Experts of a small language model: 64 experts in each of 19 layers, 754M tokens.
Below are experts of layer 10 (counted from 0) of a mixture-of-experts language model. Rows are named router (the router's row for the expert) and show model dimensions 0-191. Each number is 200 + 20 x the weight over its row's rms, rounded and kept within 0 to 999.
Before each expert's rows: "raises" lists some tokens whose logits its average output raises strongly, later layers aside. This comes from a sample of Wikipedia text that the model never trained on.

# expert 18
raises: ".", "-", "ig", "ul"
router,209,179,224,206,162,214,171,222,189,186,181,176,185,211,178,176,199,155,223,230,223,199,189,193,174,202,205,213,190,216,255,222,217,193,208,203,188,203,229,183,208,196,177,226,220,195,196,220,215,221,167,208,208,221,160,203,221,195,202,174,191,182,220,200,208,242,221,206,221,183,198,185,194,186,219,208,213,206,199,226,230,177,239,163,198,223,205,181,216,223,200,180,175,199,243,215,182,173,215,224,201,224,194,193,233,163,213,197,208,198,181,220,227,211,178,202,220,169,207,215,181,207,217,209,202,178,208,241,187,179,203,172,198,202,194,196,199,187,199,247,210,203,224,208,183,196,203,237,244,199,182,184,205,209,188,186,214,173,232,143,175,207,174,211,177,196,224,195,201,219,186,193,210,219,233,224,182,208,176,213,234,205,215,211,219,181,224,206,220,162,199,192

# expert 44
raises: " ", " —", " -", " –"
router,201,203,197,255,193,177,184,220,181,198,202,187,217,182,242,180,219,169,234,187,224,216,198,174,200,217,208,212,181,213,226,165,200,188,215,169,174,195,190,158,230,179,198,206,238,189,216,222,203,206,147,231,193,185,172,200,218,193,205,202,199,226,204,233,218,227,229,174,222,191,222,209,171,171,210,234,191,217,194,212,217,184,235,169,191,201,198,191,211,176,226,189,226,223,243,211,211,184,202,171,189,213,192,186,230,195,220,186,210,209,198,211,190,200,182,177,216,207,191,196,198,195,209,242,193,190,223,214,164,196,212,176,180,174,196,225,188,181,194,242,189,199,172,206,177,177,228,224,201,186,195,194,223,201,203,203,216,153,207,210,174,228,188,223,179,182,200,218,179,217,188,196,196,199,235,239,195,220,198,197,236,184,216,199,167,221,201,205,187,182,227,190

# expert 22
raises: ".", " in", " for", " ", ",", " and"
router,188,185,224,228,193,213,179,210,201,198,198,191,213,167,186,201,200,204,214,213,210,202,228,184,193,188,191,231,233,217,267,224,207,202,185,203,181,223,209,170,227,215,209,208,223,227,190,223,229,210,203,191,192,214,193,175,198,224,192,191,202,212,220,223,201,223,264,182,219,185,190,227,181,193,208,192,181,174,153,222,168,194,196,163,206,172,194,207,187,213,194,196,178,201,193,213,200,233,211,190,171,188,177,207,219,179,197,173,187,190,198,218,193,210,175,213,228,199,193,212,182,192,204,234,182,197,200,220,188,205,212,191,193,192,200,186,242,213,207,219,198,174,231,189,162,222,244,225,227,206,176,200,211,208,161,166,183,195,205,196,159,169,207,207,188,197,227,198,161,208,186,228,178,185,232,223,230,154,204,197,221,180,197,218,168,204,232,210,184,184,181,172

# expert 29
raises: ",", ".", " in", " ", " and", ";"
router,195,182,214,227,140,207,187,212,202,199,161,169,191,178,197,200,246,194,185,189,205,216,213,183,171,221,189,207,211,230,218,194,224,189,216,208,201,203,215,196,216,210,191,233,227,198,189,229,201,207,185,186,216,207,220,194,216,201,177,173,200,189,226,205,232,191,219,177,225,218,174,175,198,169,228,222,217,235,184,191,195,200,221,193,192,168,189,211,203,183,223,186,184,242,221,202,195,192,197,187,221,192,176,168,216,177,218,243,181,220,184,207,204,195,210,222,214,190,186,216,219,211,189,213,175,177,232,203,189,199,218,208,192,194,165,225,212,192,201,233,218,203,211,221,175,177,238,239,197,204,195,183,204,175,167,179,200,174,195,171,172,232,247,214,181,188,226,197,203,222,202,204,191,178,215,225,221,186,189,226,239,167,201,219,167,228,233,218,170,182,226,193

# expert 21
raises: ".", ",", " ", " as", "1", " and"
router,188,223,192,252,164,212,176,228,181,195,187,179,206,185,193,163,231,165,177,214,222,234,227,170,205,223,222,188,178,224,214,204,242,190,211,201,190,212,185,213,210,201,193,230,213,223,216,215,217,221,174,194,189,209,181,193,197,204,181,193,188,225,229,196,202,219,230,202,213,188,211,207,211,179,239,228,212,193,229,191,189,196,220,184,203,209,199,191,207,194,228,191,204,221,217,219,188,194,221,203,238,193,196,191,168,163,217,207,198,211,181,198,226,234,213,202,209,186,201,216,176,197,190,222,161,163,231,208,193,175,175,163,195,189,182,233,200,204,195,230,202,210,180,207,185,202,210,234,216,223,218,188,195,194,190,175,201,188,192,129,161,216,217,215,187,163,226,199,163,219,218,205,210,197,254,218,184,218,194,199,232,205,195,190,188,217,230,217,191,186,195,181

# expert 10
raises: " to", " ", " in", "n", " the", " a"
router,188,184,156,236,184,219,197,245,197,214,197,206,191,180,150,200,189,173,215,224,254,217,200,176,203,218,230,215,224,183,195,173,219,189,191,224,189,204,188,170,215,205,189,188,215,205,193,210,211,215,200,213,201,235,199,198,216,213,189,179,188,178,192,233,215,217,254,179,235,214,215,177,194,153,217,207,201,219,180,207,202,192,239,151,182,197,206,192,223,226,194,225,223,182,180,228,197,183,230,212,214,188,190,181,204,174,198,183,199,196,186,204,202,198,171,189,206,212,200,211,206,191,241,202,204,168,209,220,151,198,213,201,193,203,190,192,198,212,207,208,196,176,170,201,181,180,195,228,221,186,180,215,194,217,192,207,207,198,208,203,134,227,209,240,159,210,201,209,185,200,217,223,210,213,229,185,207,242,195,177,216,194,198,199,206,210,210,212,176,182,241,173

# expert 11
raises: ",", ".", " and", " in", " is", "p"
router,176,218,218,207,154,199,195,190,166,199,181,172,195,177,191,208,205,199,218,183,213,221,205,201,187,174,218,240,211,189,221,217,203,199,209,182,152,186,182,189,226,210,185,193,230,235,236,231,195,197,206,192,212,234,176,185,212,186,186,199,201,150,212,206,194,163,221,188,218,190,215,159,145,196,232,181,218,195,187,174,216,183,227,195,192,191,200,167,219,240,198,165,219,192,196,199,192,193,202,195,203,200,187,204,218,182,222,173,200,162,178,204,198,209,179,170,222,192,181,231,211,212,198,248,173,185,219,203,192,175,212,167,205,228,193,216,225,191,168,211,202,183,193,229,192,182,228,229,202,189,185,177,215,196,188,196,221,212,200,187,156,208,200,225,189,170,182,208,216,198,205,211,194,237,218,223,214,216,170,210,239,172,186,186,196,190,231,214,182,208,234,210

# expert 58
raises: ",", " in", " of", ".", " to", " "
router,210,199,187,215,181,217,182,224,186,171,212,210,218,180,188,188,226,172,223,244,205,242,234,175,189,211,181,230,207,203,215,246,215,164,207,203,179,191,218,179,229,199,188,209,193,201,217,212,172,221,223,218,193,263,216,207,221,199,181,193,192,195,216,220,226,223,229,176,214,207,218,219,208,178,243,195,190,184,189,172,192,189,213,169,226,193,228,174,216,249,189,203,185,205,208,241,230,215,218,208,222,206,205,211,220,194,222,199,209,204,196,205,201,187,170,198,213,200,205,213,214,198,192,231,200,154,202,219,201,204,177,166,221,218,202,226,231,206,226,217,201,192,209,199,176,179,241,212,229,198,181,167,198,172,188,212,183,175,212,211,187,221,200,204,174,168,237,226,187,208,187,190,207,186,209,223,208,183,224,177,253,200,193,220,192,216,198,196,180,211,204,176

# expert 51
raises: ",", "0", "-", ".", "2", "1"
router,191,218,204,228,160,188,200,231,192,230,168,207,183,179,164,199,209,170,197,194,223,242,209,190,172,203,205,207,203,210,237,205,218,194,205,193,191,191,210,191,209,188,174,225,205,237,221,223,196,208,191,209,202,239,167,199,217,216,173,182,225,213,206,215,225,231,248,184,235,175,195,196,186,193,218,203,208,231,183,216,216,192,205,182,184,233,186,185,227,221,207,186,181,219,259,207,196,214,232,151,233,198,182,179,212,177,200,193,215,203,182,222,216,202,181,186,204,197,202,216,201,201,217,226,176,174,217,215,187,193,188,170,187,182,200,207,239,190,201,243,176,193,205,202,187,181,218,215,205,205,185,185,204,188,177,150,223,179,200,159,158,197,213,202,157,195,209,201,196,213,198,196,186,185,218,190,219,171,190,212,233,195,193,176,183,243,202,215,209,186,226,225

# expert 57
raises: "9", "8", " and", "2", "0", "5"
router,184,213,179,266,173,193,199,203,185,229,165,172,176,184,182,199,203,184,198,190,237,219,216,160,188,189,217,207,246,203,225,216,207,184,196,219,194,220,202,194,240,222,217,217,213,198,205,222,205,217,226,202,178,190,179,195,221,203,200,175,199,203,233,190,224,203,268,198,206,173,199,197,198,193,208,229,207,220,192,207,200,179,220,169,200,244,205,186,216,203,198,185,206,192,250,230,189,180,217,156,193,198,189,178,214,188,190,194,204,189,182,219,194,218,206,188,202,173,188,223,202,190,186,237,188,185,194,231,158,199,175,163,249,179,208,226,190,189,205,218,211,187,223,218,164,172,218,214,226,175,189,199,186,226,178,191,202,202,224,185,174,207,183,220,197,195,214,234,186,208,228,210,202,213,204,235,205,192,185,205,237,204,219,211,189,220,191,229,186,205,216,186

# expert 33
raises: ".", ",", " and", " in", ".\n\n", ";"
router,181,202,180,200,184,205,169,205,188,221,198,191,205,180,196,202,202,195,200,194,205,205,202,207,194,219,174,221,196,181,225,235,207,183,176,193,202,185,211,179,218,194,221,242,230,206,218,232,196,217,196,203,192,223,216,209,244,195,177,175,197,201,205,244,225,226,214,169,231,183,216,228,169,181,224,210,194,194,183,201,208,210,227,172,204,205,199,215,224,233,221,202,199,177,228,218,213,205,215,185,202,210,178,203,219,179,191,212,188,221,185,229,210,212,177,191,209,171,185,166,224,203,178,224,159,149,219,218,151,184,201,193,212,218,196,206,247,204,228,209,215,202,232,205,194,183,206,210,232,179,168,172,196,209,195,196,209,164,218,209,151,207,211,227,182,202,213,239,173,197,202,214,214,181,266,227,217,159,205,215,204,179,184,211,212,197,218,231,203,187,222,202

# expert 8
raises: ".", "1", "2", "o", "en", "or"
router,193,213,199,227,201,191,183,218,172,215,191,199,225,211,196,143,222,139,223,245,254,226,198,210,189,222,214,197,190,222,218,197,225,180,202,216,184,221,208,175,219,220,195,212,232,201,202,205,180,213,205,219,198,230,172,174,217,207,161,169,164,192,200,221,219,243,236,200,214,195,192,180,203,170,199,202,171,183,212,182,198,168,218,177,201,239,198,166,196,206,185,190,204,228,224,216,218,226,226,198,207,201,235,190,219,152,189,195,206,184,171,239,185,209,187,208,193,182,198,200,206,214,210,249,198,182,182,197,186,210,201,183,209,227,183,206,175,213,181,203,220,210,183,171,190,181,217,237,194,184,233,180,204,186,185,163,204,200,198,156,178,184,195,217,200,178,180,208,198,211,197,220,208,212,211,234,201,170,212,194,210,215,191,187,188,215,189,215,196,216,218,191

# expert 26
raises: ".", ",", " and", " to", " in", "-"
router,205,173,196,226,178,194,198,214,179,176,195,186,176,172,192,185,199,155,234,242,238,242,223,158,204,227,223,187,195,193,208,217,201,183,194,213,181,221,207,203,225,237,221,210,217,212,219,218,203,230,205,215,183,218,214,178,243,208,178,183,203,190,210,221,209,219,233,184,221,183,226,185,196,170,210,211,175,202,203,228,205,178,218,168,196,190,194,194,220,196,191,210,207,193,218,232,189,200,220,204,174,178,195,214,215,163,197,206,223,219,191,228,208,211,193,194,224,173,225,216,190,194,207,245,177,178,224,219,167,167,175,146,185,207,204,219,216,214,229,234,232,193,189,229,175,214,214,218,216,179,185,191,182,183,194,208,205,217,213,194,176,202,221,204,196,176,184,185,174,241,231,207,213,189,249,215,207,179,178,181,208,197,200,204,183,228,219,219,189,183,210,212

# expert 53
raises: ",", " and", " in", " ", " (", "."
router,210,209,218,222,167,195,191,182,188,230,176,195,213,193,199,195,214,174,189,214,229,194,199,181,208,203,227,246,212,214,222,197,233,182,201,196,186,221,232,175,229,210,199,197,198,213,223,240,170,203,155,209,194,234,193,203,233,189,191,202,228,208,208,215,219,215,239,174,210,166,195,178,152,190,217,179,190,194,187,186,196,174,245,180,180,218,178,189,207,186,201,191,168,204,238,196,201,168,198,193,184,197,171,182,171,172,207,212,211,184,203,214,203,216,212,238,222,200,209,228,209,182,220,198,190,174,232,213,178,197,189,167,245,196,201,223,198,232,204,211,210,226,212,213,174,182,236,233,211,221,174,183,192,233,218,199,208,176,205,196,157,201,182,212,164,202,206,192,199,229,219,206,212,219,221,223,177,233,203,199,227,191,204,184,219,241,207,215,205,179,211,215

# expert 19
raises: " ", " in", ",", " to", " on", " for"
router,217,224,186,221,175,229,198,212,201,203,176,145,217,175,192,171,198,188,229,249,222,246,189,165,174,213,216,220,197,229,246,196,231,196,200,183,149,196,195,176,191,242,190,222,214,203,228,206,205,201,189,239,194,211,223,214,222,180,184,188,205,208,187,199,214,241,260,200,192,203,204,207,193,175,203,200,169,211,196,226,193,198,223,167,190,204,196,172,218,198,194,178,182,193,236,221,180,188,210,201,210,198,179,190,193,188,196,214,176,180,199,181,218,194,190,229,216,183,217,216,240,197,189,221,179,181,226,251,206,219,213,181,190,213,186,214,193,206,220,211,220,210,225,198,182,198,227,228,224,199,183,177,193,181,178,168,198,209,178,201,191,240,215,234,182,179,193,229,182,206,228,199,206,200,212,221,203,188,191,220,224,182,172,196,194,197,200,216,184,187,206,179

# expert 36
raises: ".", ",", " and", ";", " (", " in"
router,204,202,194,231,182,213,203,179,189,203,188,207,236,171,187,181,216,190,190,179,197,227,192,210,190,188,198,210,198,211,230,237,221,205,206,198,211,200,200,189,212,212,182,225,181,194,217,200,217,210,189,203,174,241,156,183,224,210,181,181,167,182,190,205,227,227,252,194,209,180,222,199,188,158,245,227,207,192,205,183,210,167,216,152,205,185,219,195,196,201,204,165,221,190,232,242,198,198,197,189,226,185,191,194,201,184,187,204,198,185,182,177,244,169,195,206,214,187,197,197,184,203,206,213,171,193,197,207,186,181,176,198,182,228,208,234,239,195,211,204,230,202,201,223,182,189,219,235,235,194,181,222,213,198,188,176,241,188,206,179,141,230,188,229,161,182,203,231,217,215,219,218,190,201,249,219,209,196,199,221,240,197,208,217,215,190,225,212,193,198,184,197